config = dict(
    n_experts=96,
    experts_per_token=4,
    d_expert=96,
    activation='squared_relu',
    router_score='sigmoid',
    head_dim=128,
    norm_eps=1e-06,
    optimizer='muon_variant',
    schedule='wsd',
    train_tokens=292800000,
    steps=4468,
)
Below are experts of layer 3 (counted from 0) of a mixture-of-experts language model. Rows are named router (the router's row for the expert), up (a neuron's input weights, with its number), down (a neuron's output weights, with its number) and show model dimensions 0-255. Each number is 500 + 25 x the weight over its row's rms, rounded and kept within 0 to 999. Numbers have three digits each.
After each expert's rows: a language model's description of what the expert responds to; "gets" lists some tokens that make up at least twice as much of what it gets as of all text. This comes from a sample of Wikipedia text that the model never trained on. Tokens count by the router's weight.

# expert 61
router:479505527515509505496474493480486557515508526521495524457480567531484483498499523531470461505494540474525514537479460528504477482506458470499507454498515487424503523494466480540499509481502502499476537516500450482526438560489507522530562480531525511484480531508506481499468465511515484496520482519507466504490523483496542470482518493488470470494540498492487468475539561499496486486526519517542525480507519491476503502502483456534491477476558484492519491491504519489464499517523496527503482489499487527520517504488484486451492501516507500462481444454513500517506565476523496521511502492505514457495493480527515534501486517520547540532515526493488540539555524516491503476513477518483492516493496500505498461487509512507470489563513469522493478487499507561503472531486474
up0:509539473503513485513465487507483487471455536486483496488475524479482492515510488531496491508521532464509477455474483477510530522500533473544513456527507516503499533488479467528523485515521483536462486468516491476548501479488453486517537506479461511452535525476492528504475521492545513515507550524528522525495506532515523476488509520454477490533535491509475533464511460526470454499421514519498506484474469509524515537497507454503472497507507548509497502470499510478538533507467489535499496513503516490523459518484495463512444537532513484516496523469496492526519508475513513503520478525509500461478485487506524497479496478529502489457466462498479499502525526513493531535479460501479482531485552501510462532513493533487429519504548515468520492528520506527445473509477459
down0:518533507522449534500544549474440465503504466531538526500540508481508513513495497483451511514531501517493487472473517492472494479505492520484496490479501501507469507468536472477519523503481527460498489499531469518529480467488508463497463485475446471506488523442531529503502512508447481505529451517523525476499540527461520491479509524496514515522502476525545524476503486475530511503531471500526544504527528510529496517509511539482495477475492508521461485501519486503480491517489468520478496480490486544435508482528509458523526512473489522488490482498492472513474509516515485511550472452534469516528506504494493499487452515481523479478529535535509530491499512493485465513550513511419525491484461548473478497499536467492511504539532537498494446476507493471502529531516538
What it handles: Line breaks ending entries. Line breaks ending infobox fields, list items, table rows and sentences, before dashes or pipes, e.g. "- Children: 2".
gets: "\n", ".", ").", " Location", " vacancy", "Sport"

# expert 1
router:467486505488553478534465472480498496477519531510473506457533501493548488503454548525493493474497503490530514515514468535533488504540474482530474468499547481505503497512461538498475514510475493496512483493546452499517474543476496511487470509465499521480526501521526506455497496504505461465512505513519493516488527527446504458479528525506475511482512534492519474459487512525517535522477536536524514478502498433516478521484528449517500499483489426482537516515500508484449511522535529514497463492509485499500501509488507487500506508520496492478458479530533454486481515496488481527453525586492508483525498477535562505512543517492518504514473461446530513514500537517483510502512474508482514475462513509489530491517468520489506484514496510499486497485510551465545498506452519
up0:477514496505516475514475518500506507477489497470501503482486542505519488514470500512523497501498509478506503479479518480485475503512517469507514440480537448521541517472479493508553501493522524488516511505542501513481521493494526461502505511510540458529467498500490556512533432515600479534490487476518487496498494476466516500480478538506478492466512467522521508566480519513528483513483535496475548515499521529455474540508462483442504481504518476507501484562520496497488518487520520485441479510528429533486485476500531466523515491524490497499506462502498478518497469509463487470491487493477494490487511476491472515508488546506537542509522477570461483508532532481486514530517511546532479536511517535475488511476493515493514528465471498488484477506469512490458520469530509
down0:474469538508514534497489523497500478493419473505501522500498518509487499488486489514487485491498504539506434508499476485487477488463485516506528526484483490493500466481454445500521491504525511500474477478497530487502503491517501506510504463507524495494490514499522491531478459506486517518511459501525416528516517477506500505505554525452505482474489487499528559529491493476482504522500527488501522533521436510449495513533485533474493546548541554531472463482525521508494485475513522532492493474470494491491514495526476483513464506494541526481493475457542564536484497520477505490494474514531513512498547464487471527487495538494537516528485533498475473529491489493480475474476505479531523558521529529508498516476501549513492487531497521511485478524514491492429512465541454
What it handles: Adjectives before nouns. Adjectives and possessive determiners right after an article or preposition, before a noun, such as large, early, adverse, his, its.
gets: " the", " his", " its", " their", " other", " new"

# expert 48
router:446501484512506532513497433509501501482516505483478477485523516537483487497462529523516487473489506475496525528496532515531523528505438482528480454475541470521491554488484516502523462484495474471498506498533450500500465512507489520503481511486484500475521485543545505503473495486524442497515499479512499508457506535489519474467522516485462505453512476489502469486513508491524514500480496511500486484504496499552486513511561472559480472488506461496526543539519516465488506535511522518466453508520515504546495472515526500500494490484496515491451469521512437459518550455532528527521494587492516471508509493539513525521499521480535475530492491445523494536520552527499508522494498543452502505495500492481506479484475530498500471486511490521503469498524512502501484540498477
up0:496502498504464462519515494502516472536466518504488491510532477516508457506501492504458471533503460501520499453492475519465524507442485490557490493500512497517532495526515500503491508502465448498512508486550483508495493503461452498472506468495501529486507485511511528512486477484545504527495485492506476506476526542474527510491516486496490568522569440517498475493489572431513483502497502460478507489498505451506530494488520453519490490506521478493512524552532495486497499510493521554502524503502497484520511511511491523504470491544469522515474532496477475490499591507493491470543476529528504482457496488473495496481519466494528530454500493496517489531482528472528504537532479506511506482433542467530527512450510493510496483503521513459497512496497496468536460515534508
down0:467481540523503516523502514477519522518483506496482515505453485511521481463490521475520508474525507529492495494461485517493509480465492486489541502479469455498503513469492553522534472491471493504497560505509454530458556485540457494485483496511474493536513513483483510498466477543514483475489489526489528519493560494475482457486514509479503494481528499504468531497496535480489518472507458477508489493467493498521489451532500520458491543512514502496533494489513471540498529525492504506507509491534472517465483488468481472474511475537566476515517507447517493577435504515513489507555504528437543501476523493503521511485555507510446490484514555522509501503524463530524514521465508497505503520515462484488478497506484456511541536474514520511529531484463495514463498503502484
What it handles: Quantity and superlative words. Words after articles expressing number, quantity or rank: a, an, first, two, several, most, largest, best.
gets: " a", " an", " first", " two", " one", " all"

# expert 27
router:491465508499528508474506478501496495467544521507508541458521515505514440509507511497481497461478501465519552509497511458521506505493508463548482496473544475461516495499469483537478502544485504545456485498525506509534473508498528550484514463514485477448478493512485537500499441516477507490491467474478483548519514474501503491506504485508492490452538504506463519510513507508501480504534518510560501507505512489522531510480509475494468517487496463462538495525493490498498512496520531510488540537448509511461487501524502520450509507531567521521494441504503519465502494496500462573526507482450517499497497481508487544533517529496511551567520499487489571509538510468474486490494483540477508513470505530477491480460474472501487490530537517494489484493479486539494495505491505
up0:491499506526477560523461512493462502501506552484460516511515492485488447472508480493423524547502473491527516458520511457489498493542491433532492467488505525491508482494468456458497479481484505467505468510519534495517445480532509490515515458490507466452553498538502501494507501501472487515504511505495494496513475509506498493490477525496498521538472512520522484475500544501448492491458482518521515512557536466503535500511517446514490467448492521502496485503549514528513498511543521498512455519505511494506468563525517507474486516450533471483499503493500488500531509501518473533513502472454512518527469480527518505498481511481496458511561526498523506509528510486525477543523512523521546502505495504506498485459510476476454509538522488533503515508486470504491504547459470
down0:493505508493493469506538523531493462451554513471523499525565470529521516531500497486485515532511485486444481504503473522485447551529524502510520507440480498447472490529532484545496495459509453536433492505522491510540504493508532463523506503504524514485509487494511518513479492523530548499502502509543502495488438491547544508516491515503509541500516485507517485505476468504493498497520532472528497519539485444528502459486478521486498499555498524512482520444466501451495510459471484509477483484469473482482492502485477562497485537532530511527492473500512486492506451509463501523548442474473497513502486475514521508506513482511471501459481501508473516508495473477523453503491500524489498528490530504463471539533523468522502478487503495496540506517476515476521514502498520
What it handles: Prepositions after nouns. Prepositions and infinitive to after a noun, verb or name, such as in, of, to, for, by, from, against, e.g. "Ambassador of Cameroon to".
gets: " in", " of", " to", " for", " with", " by"

# expert 17
router:530524541454497520493476518511520502474501477498479487481542538527539490547464507543508477449459536494537475513476498507512496455511468473545487470507541512516508543461536432503489520495484470534468533509518497474528497545529479485501553465526489499499472434481544512522507501501515489485521505476494472524498512544498480491505518534507472505490508509495504478473512519506479504490479499510514545518524494503522510512474503492497494529484497498489517502514485485500456480519512498541491489500461465485542539480474492525486512479525515485492466461521503482494538528444494451504470571492494560437522504513561506513493509520505514517541493503468491511521530494486482478505543463509483485528511491463503500468488490495477514513494468516541476517500517485571515475467488487
up0:524516478477485542503448495532504499475441471488483511482533543526536517519487517512531517500478571477470482486513485511500523517508473495477495498511519500475515531503462442519475523510525460487444495507512500507523516476481469524465534513489475505459452489494545481524495525499486496448528494486476472507503505480527507531469526492497562492507523440475568498503471541510493515518515499500510513456484522500498496485499469492516506505505513575471518510539469492511534474487514503542487489508531513556499485487514510474490504485465520467475482498537504526503518482531480506559544519513533538501470533519524521515487494490467488519480467572484485486493492510494503523506488498461492475480545505520466494496535491492524473476477475502435529500481514481529508487497463516
down0:512484510511496503451481532551454528487492485510514470491500459493506510468478511518478452509450601517477507477499527491502502575478488536494491511486473478521538516495473521493499523502474522490539523534513483466532530473492456492469446529503488519490484517483506531478535513466515529511498519497472499484478523504492553542534482474531556489503512566475484433523503542482524495505464495488503480466517503500470516509463501516522496509459484536445535509492496489481520526473495523509487477482541509487522496518488523478521507483488488502511495544524505511502471510529493496507506477476526522534495457468518491475510508531508507452506527497509534481515475530495537490471494508486470488484513489525449516549523512447507516494445465515502480525469472496491488480507500516
What it handles: Infobox field colons. Colons and hyphens right after a field label in infobox-style lists, such as Years:, Time zone:, Kingdom:, and in compounds like goings-on.
gets: "-", ":", "):", " •", "'", " -"

# expert 23
router:479489525515495503522497518513476472483504510505481489477538493507518492491502513533481519441469521480522486580465471502514496480560495460489476460478513493488506507526494499489497481529485493519470480502497488510534450559554482557485521470526470494461466460495513533499467504500485490493482480498482447475511480521463515483500518539528488478467526505494483464435526521528504467518502478519516545461531512475515512522548522498510463500485533521489487497455492470487471513541510576546501507522467511497495503523517486511505492489529518545504475492475520480473527539470521530546509489502493488495520537484515510491483461487458526542515459503473498513484491515509482511536504511504463558461483522512470504507532486522506464497514516487533510501530499483522539466533461514
up0:491555503509458516474474517536516500539536475462479522506539516506507533471507498477503538460497478495470497479475495551501498536536496495491486515501563486523511525482481520540522493465488507498542481536501474469524473531511527487486449465513530525457502498456487516491537538465492487508495504467505438478525502493494530492495518490547508518502480518500491538480527500545457504516460505543484511468465470517488505506487489480521467522464491508470490540505509450510472488537539511537513491558496495530477512521502471499500486522507502523496467472480495507502533529492486483530551500532502502510444498494488498502410495470460506489527508530500519495487492488486495498456520489462520473475511506493483490527479454525513477481526503502522502516433527536485505545462474504
down0:510566520485487523487499525522510504484514486524524542491560513498537503510519482487506445512483544476432484491491509527457511498504496532470499526498552471474498479506505525467486553521540488496483512566511535505517477458529478463452488476485487512492472499477516494513522494504432506508515489534495481496514478508479471479493543490522496443484459517508531479503490503533451492494469501519514478500495502471487487491496469523525518510487516470524465521468543492471459514453514506498491496499539516529503507577488472482509480502493483537529540503527527541430545489494511514524501516524489506519477479468483481488474531502494495484485513495512531506452506510498447501477480516467496490529497514467525508516486521511511511554506511465525538493517493473485495514466443505
What it handles: Scores and table dashes. Match scores, dashes and percent signs inside sports and statistics tables, such as 6–3, 1–0, em dash, %.
gets: " –", " 0", " —", " -", ";", "---|---|---|---|"

# expert 52
router:486513494490546507502489453525499530502479537509500453501539520490507508482463500528452497450488524477517492565491455521533478468514502474528488478510471531450495551537499492505511507530490503504491510514506478511538469577527493521514510527532470515475474480486497519506495488475509523487507504497498460505489541497480481478524502505508487442465509513471479470452505527533488500519499531496539518473493488473493483508569520487546469500481550484477516499500479455506475513529483521518527513509459549491503532527506523488492468470504525511508476475486515489484511506466492512525505483534481480520500492504509512469504469498466515556507472465480510532508526551566440506486495491517499523500501526504489532456540482534504475480517510452484480497480517458548526469522470472
up0:493482481484556465537471492510497488489528501448481513528516482519513491515499491490539481508486530544492477471468510500497528533512520481486503520504536453467504527495480455538508523498545455522479526521503502478526523507504503495509514464482457460459532488485555542501523504506497488459519478519458514455503501457491487497495499513494538493492525527518505485502535495519450520549447499498494483462530454503490533515499511485498545528471483534517516478527512526475457473485526544490474469486514491494487483480493528466471462519517505523503516479503472496537502466484475496473467520508457485490450513494477504464509545565547510526527485502512496517502472483508505503525434477534476494473508473508509512509498524473469502434508535505507500526514505511451478485564485523
down0:473459468489471498464529489512477515506510458504467485528518508545536479539539492517499503525501456525489481481504497499499506490526482447491478495504510495468500524480521496506488505437545473515472513508488467476526556496431481434467462470482520510471519516484484522553487501464490489495505511502488510486483511478519525471456516443502518504483521534525493519528483539487442500544506522472492544517486472518447516483513489537495492501470492503539493511521476474499523504490458534460514501484543477580518472497490487529531469501520490522520523517539480514549494493488503468493536548482435523502518497518492520521501524507501450525503514493503512516495464507554492500497506512485502475490555480515547529505479483497510511489507499507506528478463519507532502522457502504
What it handles: Table cell entries. First token of a table cell after a pipe, mainly sports standings and results, such as UEFA, MLS, +2, 0–0, Middleweight.
gets: " 0", " ", " —", " 1", " United", " USA"

# expert 28
router:483500486504519525494495527517521516464502452506478516471506572522485505518503496519522506499443529478499493531474488551501542535514455485498461510473496518447545529532475494530492512523477514472457520455534486497496466559503506496502504505478516483521459472485493475469449492505521514472555491462473465499502508499482463515475509484502479461478526517498482513486502506488561490498477519531527512506511486507491487493502502439562514506482511458469500544500519525478469546518519522505537486511468531500505518484536479514498492490509501510449465483535503488487521553498513502516524523504489519464452502470509520491503498526453537497518496519480511509543514514484450485451515502472486539510469482495505492458463517505496478514506541465511505535515504490545515480565469482
up0:511481532492496511469495558479492512543524517510466492501498499486477488480522529477540537479489449472490519465473545465510484485534503517515510484507509513485511463488467487483490463488494533491513505500522489519494494493479501477481500483480528518469513480465499489532510509457504510501518509478505503536541506565479485477467512505559498525500566503469486472515528542466505485476483503529465476483486502487553514523516474470475511526478515491465513502505474504502539495529518520452510549517501511467521494555476513518505506505444519493510475424534534518531518444512457524498526456498506496456472487509505472465455526527492546494519459511514491506463475492495494483478510509483515502503478507488513554511539519519501488444517529539490521492488555506497488441511453484
down0:500522507520546536496491541519524493521498502518539497457524474546495504521452458543498505502435523478531489474514492552467512521514511493532486492537476493506528511485490539471499499543446525488511514453525502564500544519517482483490478494486537533508519493538515522511448500512533512512469565518518492484469500475487535495539471466492503474474504490502508440493454486492523504543469507525434521510527489485553495485505480468490466516483479504478467469487482508481558494533476490492517504484498489475510465509557482519523534502521518519461501523505522508488502518477482522457514477459521490533504556525521512455510493483528524476478474488540476468481471497495503473500492504506474508461496480505493483473507528477525503483479528498519487459473508491469504502474485478
What it handles: Wiki headings and breaks. Line breaks and == heading markers in wiki markup, especially around section titles and right after an article's short description.
gets: "\n", "==", "===", "=", " =", " =="

# expert 45
router:483487491483506497510509504474485466451462490509499503459508514522489467507490520495495483480475505445529484537497518557504523488479471491494480486463515531492477529504481540531482475505482502523473521477502478494535511507507534528492502506545500486448512486484480498491508464481516483510484458506528456525486489549490499471496544510526494499500501533474489458485517546517485475493525505544537540477529492487532464519523507481511480472517554463498550523483503491460461511511521488512516508518511505523484564514543498528472485515530535516477470477522498485486475521478508499518480581489505576460515528471482498451518434503481536533537484502482523498518495519507512484507540464492461513493529449518470494476489489518497487521509536502510483487493490519572537479537503512
up0:512463518542485502528475531531508502475513490444512537548508526537457503517477450476509461489481510490500512472482537518537499521489481495463530503479505486486524529544459496495514464500509507500481510475429502520505516539476530526496536529508491471535504479487498491539442474504509505493503464513502459501518524460505506480510509505491499455490543476514516511491506487502463481498510535536510512484521519497511483512527476505476488471516557480480510497509511474434467515482509514495485521492502498529500478496518487521481495522552459471497480495528428514481553529533462535524492498459520497441529473511483509518526481539501523524509493530516481437456511569538490503532472497512466478513508507535501474508500538541503497493492493479502505499448444495516520508505504499
down0:518434517511525548537533479527481499449512472505515473491557483495510485540501472487525546495469541501491527500468480497496487569516491517548512520516449503488528519503492539492535506514461483508464468482527495510540432491495511500482531523511477504502541492504533497521491511471530505507515474501476475501522491479511528497522487487517512557500500522486503484538524478505541491508426454535499494458519535459492487462497445526521473487525495489479483527503520502495508499491521498516511497497509519499478464501481478489505511496451511479493470534498521502464473495508524481500468473534522472501498500482486470545467537508453522502513527534492520480510509437483465538430478497515518520501483470474492472519516475523501493472493498506534522564520526488500509473484465505
What it handles: Birth and time expressions. Time words in birth notes and time phrases, such as born, month names, year, season, e.g. "(born March 4", "twice a year".
gets: "born", " May", " /", " June", " March", " October"

# expert 21
router:501495520497535491499502508474473485469473529499511496445519525490498515487466504501476501483502501428506472538501502522513539478514485493505497480472539532483526529497510510520509525479473512509501499459506491495534494525516504540470496479514495479492475482484508508509527424482506493478486479495507466535489493546467494486492520465519493485504495537493452487474524563497515518470513516500548521477518496475522477505544533475506456508484518500492522525502485464475496504502512519506498467520468501481477511496536518455485486511516516494475465473534514448500481563489514525520486556485517542454526530487524490478541458504470542540529475490455492511501485547534494484465524471537460505493511486548522469483475519546510497517531544510519530452474525520559545466539505501
up0:522507520503508474477501512485488509531499493495489492505475557503474530542463498525497490502495493493492491495515533535483530514481517486459482534452505493466546534513485530435501489513485457511505528516483550490535510580456493464490531472487457445510469457475546494506478457468502495449505455482483479489444477513499522483524505528500529490523531484544520541504533543501483502494458532528496543466523489490561496516512507485545467475498509477505489518497467512480505479517531491536481534515509549505459514490512532508497479502508477462531504494479500504493521497525535461485523546505506476499492482525482467475485488504487503493499471470507513556512508504467523500482477481510480460527504533534510511460516503524534471459520486471495513456545511525471514502501497499
down0:546440495509483498521461523509482551474510508504517528510450470519482509557506530520490461508542517547503492511523529503507506525518491492469463512519540534498507509545492502511517531517499516465510499447555505528533554492476532449489484481529507494472483467480477486459512491531484512512505517454495518532505495505475490505483481490510542462536465507535507524458463456458549479472527483474501519523507490453490463490453514468480494507509558522520525509521452509491503493498503516491488522475475498480523510500480467503532516523485467492479560508513494505460492554483522483514460498512486504551507481511531475493489514479532508468451527467489531462499471486512501517486454517524505507493530478474522527481518502494470499477480536460515526488502493478472508479517523468
What it handles: Day in dates. Month names and the day number after them in full dates, such as September 17, July 13, 2 October, often in tables or with "On".
gets: " May", " September", " October", " November", " March", " July"

# expert 14
router:461512516495537478475518484497496523498463519505493505463505517513501480532483514520487478497501508481582511499500488494521478487530501443518494502500520502480501536511460483510478491493476473506499508506512456550518469544495521563465483480513491467473458533532508542544497480476479489485478503491524470467533509471496463483499492493514459476478522522476477490517513510475481492525487499478558515508504525514490483526533499497553493489502516536487507489518495518493502511478507524539474541533471516537480535457489508508484447516541539446469484455493502513484525494509549502529532552471472479479532505453529498490557509531501522556509475506428535511553545514504503505471526497508484513502505489515502504483487493514478474510523552487485457517498490493546519477487457512
up0:502499545501532527498435473511501495485448522481507490512452484529477503502521503516522485473506511495515502474488542513488553470486460480535528489486503502475491511504501508512490480545511509518530457547494500487508516497487517476522490489502566492501505451519546473509518455497501446449529466483459497472471530444491506483515475502514493475501578511472504522549495538493475498463486523524491474525470544486507480503491520504516515519465477489512482480510482506477470484490502534460507523443458485508541492477538496484500527532484539503519522470492500547469494497506530494494505498502474475566478495479509487526506510505539495503508476513491512506556555459525515473521540527474509520476528495541494503511523465489476518486518482498486510470537491482490557462487530524
down0:483485476481528482489483514520481481496493489554533481535484503536452511536479545483477497519499494502471499512518474489454511512507518466514485512546510472525493509514530497502491552533533467450496533522480471494542491509476544503480480520482532513496480519538501521492527463472514500530478457528469492431512492533467547485456520486486544535482505456536484506518482475493479525512506511511491518520480499551531504521479446509517500494473501508479484474545463511446516510494451495467505502492497511551498494492534479483517521481484486495506576510451481486480504489486533482491497477539530493508528504508514487545513492450480489484509505481531487537498484491488535527521501550496542502534547508502509463505469549443506516511487454458469478488486510472487493504476504503
What it handles: Sentence-opening prepositions. Prepositions and temporal connectives starting a phrase, often capitalized at sentence start, such as On, In, during, after, when.
gets: " on", " In", "In", " after", " in", " On"

# expert 31
router:528506528490525505465460474495484529495554514501499470478488530525516426510463519515509481480484498486546522498504499483507500545520494493508460462464539448476523561535465488484493481520509531526495521489521509517509473502519506501472504489499518473465489500515515566521519471476495500476522479490481501516491506483494461504458461501516501481453530493457430521505514497513472503532501502504550529485510494494531489497492499481535486502482509478455526505513510494475481496533503497514527534534462528496518479472472479514478511496593549526502481455536512482476528483499516470539524482491488492489526484464525488523495520511472513498496472482450555528530482536474464435508519461524494510480487495496489500483480508509473488522545551527505494531539496505499528494482487526
up0:506464454490502525521460500531526450482462459522474477491458496508540486521490517475498519483512494554505499523526506470510484491455505465510495526503478465472508491487482505494483468523494543523496477530500475479497466459526537469512505523559499507503552504468519526535503511506481487492517497458545548485494550539482527471502459523500559487504506472495504509482491525516544502488512496479517514492490549526507536523511512529477447525470521485487554488485495504489504462512482441493471500510484472507528531489470528483482518483484499490521507438475481509518525472492487476498479477554528485531461461533467515518485550462495509495492477492463515525485513542494502543467486512486467502508513552530506473469472491517488531530520473487503501446518493525497488504460529517
down0:524479533532533509511548468508477520471527510460470498502484491497460506478492511508486482477510536485439507486492526536488518529487520508479448492471527525484469518516503479461500491468496500514483465486485489495501517540481507493524514495540502473484482508508481459490518551471517494545512600469536585507478474518544460551544491491491509510455513493490508509495466483453460490497491509500503551484475479512504463456467513504492553515501498514527521543505491411458529503473486520511463523500504490495502523460516488513504471535535529521504469503526555464508506485503502507503519493457524498494466469509510488480515477470461511501482501447505502480491497492515499482502521501516485506537500479511501511499525487493484510557499522512546487502519487529479509514521507483
What it handles: Prepositions after heads. Prepositions following a verb, participle or noun they attach to, such as of, by, for, towards, from, during.
gets: " of", " by", " for", " to", " with", " as"

# expert 59
router:473511502465531500478508495459530468484493529506504491508494516512492500482479520518509493467439561475492535487512504522495531483494470477481485498481551494499527488509498483525487526541497515510446542515505485489532490519525544532536519496516505477484500506524551548480488509489488460511504498534495458531507515495438493454502535513511458506484478478456494486513527521479502480475516517498542545513574458508501505511477531507504498479480531495495502548545532485512489519501509483533492504530483507510483509481498535489512492490564510495469507463500489440486512505487525500520465518490529523441501479481540525530508454488479523529508471519442494481527519533498463509491498464529443472532475488499487544484517498524517495510481568523537467510485486456530522513486491502
up0:524519509516496475467536482529461510499490488542490497510502478518498480519484509479489506538475504494532497532480459543517481466494465506521495460514492526482529481500548502513483484511490494533513497471467506521472480524479477511505481465502509472497506500500483491513482504509501498513490500547509449441536491487468499493495494480545463548544467493459511507524503482518486443489483531484545525528509476521580442535498523457500476495490486535490450512509486452496480471515522538534483484566487545497512496499503494451515517498520491531562517507559510495491514481467496520502450511493500506478445535466498525506492483471482504493519511540506505515498459516527535540519500496458535505475492494555499479508500481488515467499537493527513459497456555510492480506504492459
down0:485546470461455539523539465529480504494526476459462507504554478525490484481484481457530480474469520489508474446461525453493495507526508489466549505480493519483531488497452499546463482485562509484500492517511514517514485482519508482440526481490506475524535469495518461542505511484495521516493454513491519509503486495533497541532516486475494454447503435505540496466484495501490513501458505497517527497485508500544487514519482510496488501504510485545500529510561469457469478483505475495477508521491528507515523480523494518486546513547511515473481515511512480499491542494480510455438474521503513536507548490538505461525507539506501477524534478492498506508497512481542489457562494491510506499510473502544520481507502509477507513478509470536491484517486523540508482499524488
What it handles: Table row pipes. Pipe characters starting new rows in wiki tables, table separator rows, and hyphens opening infobox lines such as Website.
gets: "|", "-", " |", "=", "|---|---|", "---|---|---|---|"

# expert 26
router:511491518468507515521485514491522502506460498502519502445513525480524468505466504568451483482464543454524501592526510516533482493481527481540477468475502515448475508496492485503504485529478514497478512486529470476519457577508512518509530483498513475490475470521514507471505503495513484501513474495497450512507509493504523468538517487518471468511504518470463514463531497542531494487532534517486509496525492451493488539508550496524478531492502480476526487502489515477469509520541519502504457559452483513498473514485518514446477496495544518476470464489520485457497572500531487537532545511498518495503499489505503488520476454472522512534487498457487491537538518516495505515519463516457503486472516490476518484473503485482471496522519512513517527488528493541517485506477489
up0:524518523453491494498490517498485512499534493548485504485541483446501509506511478468494493506517506501506484534556507516475493503484479531505503490540500471481523505485495504486498494512495525520475483527506502508486479534477482473507472507523518511478455496502581521465543449488555515480484510511539451548500522459499533428489507472505510515554478505479479552487495469473542473493492505510506508506483464483515516503511519489501518492475495479527503491519580510454486516505489488526546504538420506464524503492522507489485540491497485487485527494553511469494479511480460511521477544492522533458508510493516478469467511502506504532492480539495563493487511509496481504514518475424467510443468520504497527514464490501505514470527536507507528517483488469479503502499471494
down0:539517493463504466486471503454507513505466503514468519489531486508499517503478513480498499501493559475513532494515518545497507528492507452485483466505503511465494501470487474480495581493461471507503492500501508536478491547503486525498523524461495487499476471495471536492473498488517479505510504483514474471512533524497549486499478472458497524480459505532474480499459567515502516480476496515509520537463528515504486494480491469501507466558526481488469477524482529532495501514556412509551470496528485485512507507498496464513429551530505486514482503505516511497509516506499516517505502535533523524497480479478527470500492473473478513483537516494489498558517505502496535520502513529521496456501485498558486507528505474510544458475534503425481477531485491494537506531467490
What it handles: Spaces and table numbers. Bare space tokens and leading numbers in Wikipedia tables, especially election results with Turnout and Majority rows, plus spaces between words.
gets: " ", " 1", " 2", " 4", " 3", " 6"

# expert 62
router:493480538497520480491517454523490451488479547530506485455495534488508488501493500530463491453476512477524499561479477496540496480505484448539496475469472519482466498517504499482496479545468496518478510492526502528533466561504466518522509481553474474481482497501516522477487497502494542480522510517516450496476546527495487501511448493532499459481520512483485512460499494523465501503498502484517505487514517506505494528543534479553474492484521481511533538520514512482486502554498540515501510529476525519480540504477496478481474492509513531515444486519501490450489517497511505525487509521461494534515489499507489482485468490445506549502480490458559521527527518565464520468496481521494495470508520520485531475513506548497481493539500449519502503513506463530562476530477467
up0:511491488499515510535478515480501504491495473514491507477519506512506497494529501511514448478486519491469523499490523484524509548496535467547526526497525489482500494480426520550472488556506487528510501522505478520585466512474518465505492512472540499476511458468523488529508486494496501478514480510509455474480467458508527537509467505501483545485467497536534512488500530516486535490499499475511488513567469490509499504480524516518533573503499520538445507474526503497448496480538558451506491516497501477515493495476515483517479516524508480523493480506498502505506505526453490510482492528488501475519508526501538502507508524452520449507514501464529514498504471485506504544506488461472472506491464522498501480464527511498474418514528489491427449503499505504496498543458492
down0:544469521529466484475538481511475467491487490512491496513434488501530488522476520535464473515533511495467490494533469467536517504514504514471498515511517488517539484531458498505501513489465527527503492524544520449528512484468465458497486500486537488530492535521521482482514498455509474513519499492477535524522460533511481537513496500497499494506466482462527524459463479463541504499496546492488440503460513499542527472533521490482505527514463513546544521501502520489472485536528496535499558486494472480485506495555481505503532490514468541494509488500523460523472502503512541515481474491490488511527519526530512507517469513451519481505511523518501522500484526501472535507486482522532501461549462490506535463450498474490499480461453473512472506530471500452488446503503524
What it handles: Table cell entries. First token of a cell in Wikipedia tables, such as numbers, results, car makes, fight outcomes: 4, TKO, Chevrolet, Failed.
gets: " ", " 1", " 0", " 2", " 3", " —"

# expert 60
router:492490501486565497520491442536541523497518511528464483450531475508519486521492528549490463495491538480510507506537496506538513496520474487550482468482508475499499556519433494512475516481475481476486499498532492528510489513490503543519503505488502470508497486539520547489501495503498464513506509478494498518497535505498474481451493547497496505475514495478513428475505539526533552473494497507495497475513499458512487522475536465510462485457498474501507498512491489512461533521525516512511507523494504530516548509524524495497503468505530525510423468528514465461477529489492506524460518511455549501502489470516534489509540504461537515519501497437513546535527525522460522463527459503466523505494480477479506477488490487479486486493499510512462509479543471509507504516448503
up0:513548485448468532552521511466512502482501482532527506498480478499530491525476502523528483526531465507499491494504528480492522528495502501498505552460497487513475530521483456504501515496560520530521448514472499483467513507528506460495541517468513434500528545420519462507487487542482505492493502534525482486448492498497505505462486522530533474460498477469485507456516498484508481457484477541467518504493452480473504504505521492500488512518489517555442474503491478486531533486516509527517505481508494489519477509544525454507485488485540489478521468512507559505532496512499499538519501496478543510489529527514533511485505507516487519468482521491480537431509485493519478498490491507473493536524472483449531488500499491518535536487486545467470536523510488519485514513533469
down0:494486451505520464511522522536507497483495521488509505506473535482503492498499523495510446477467490557508471453522497518533517514520494490475500479530523509467493500535523501502465537483470463560467462559473482512489490486489473523484484512501492478521459491515514500464495497505461495514526531455545497496559566480484536507483488522469487502507467490530510490520491492465504521502532539444523490505481511524561492533479510503496501494456508483510484512495458497526508500486511488491505486437429533554512522546499502445499495502540506555492516489481510489513512528484516525501513523515532476509514467488481525513512557515502509488482522476469530469552476477480432512474486487516493497509499481505486502491515539459533477469501488501567467504488498478505502481492505494
What it handles: Nationality and descriptive adjectives. Adjectives after the, often nationality or status: American, British, former, local, national, plus following in "may refer to the following".
gets: " the", " The", "The", " American", " other", " National"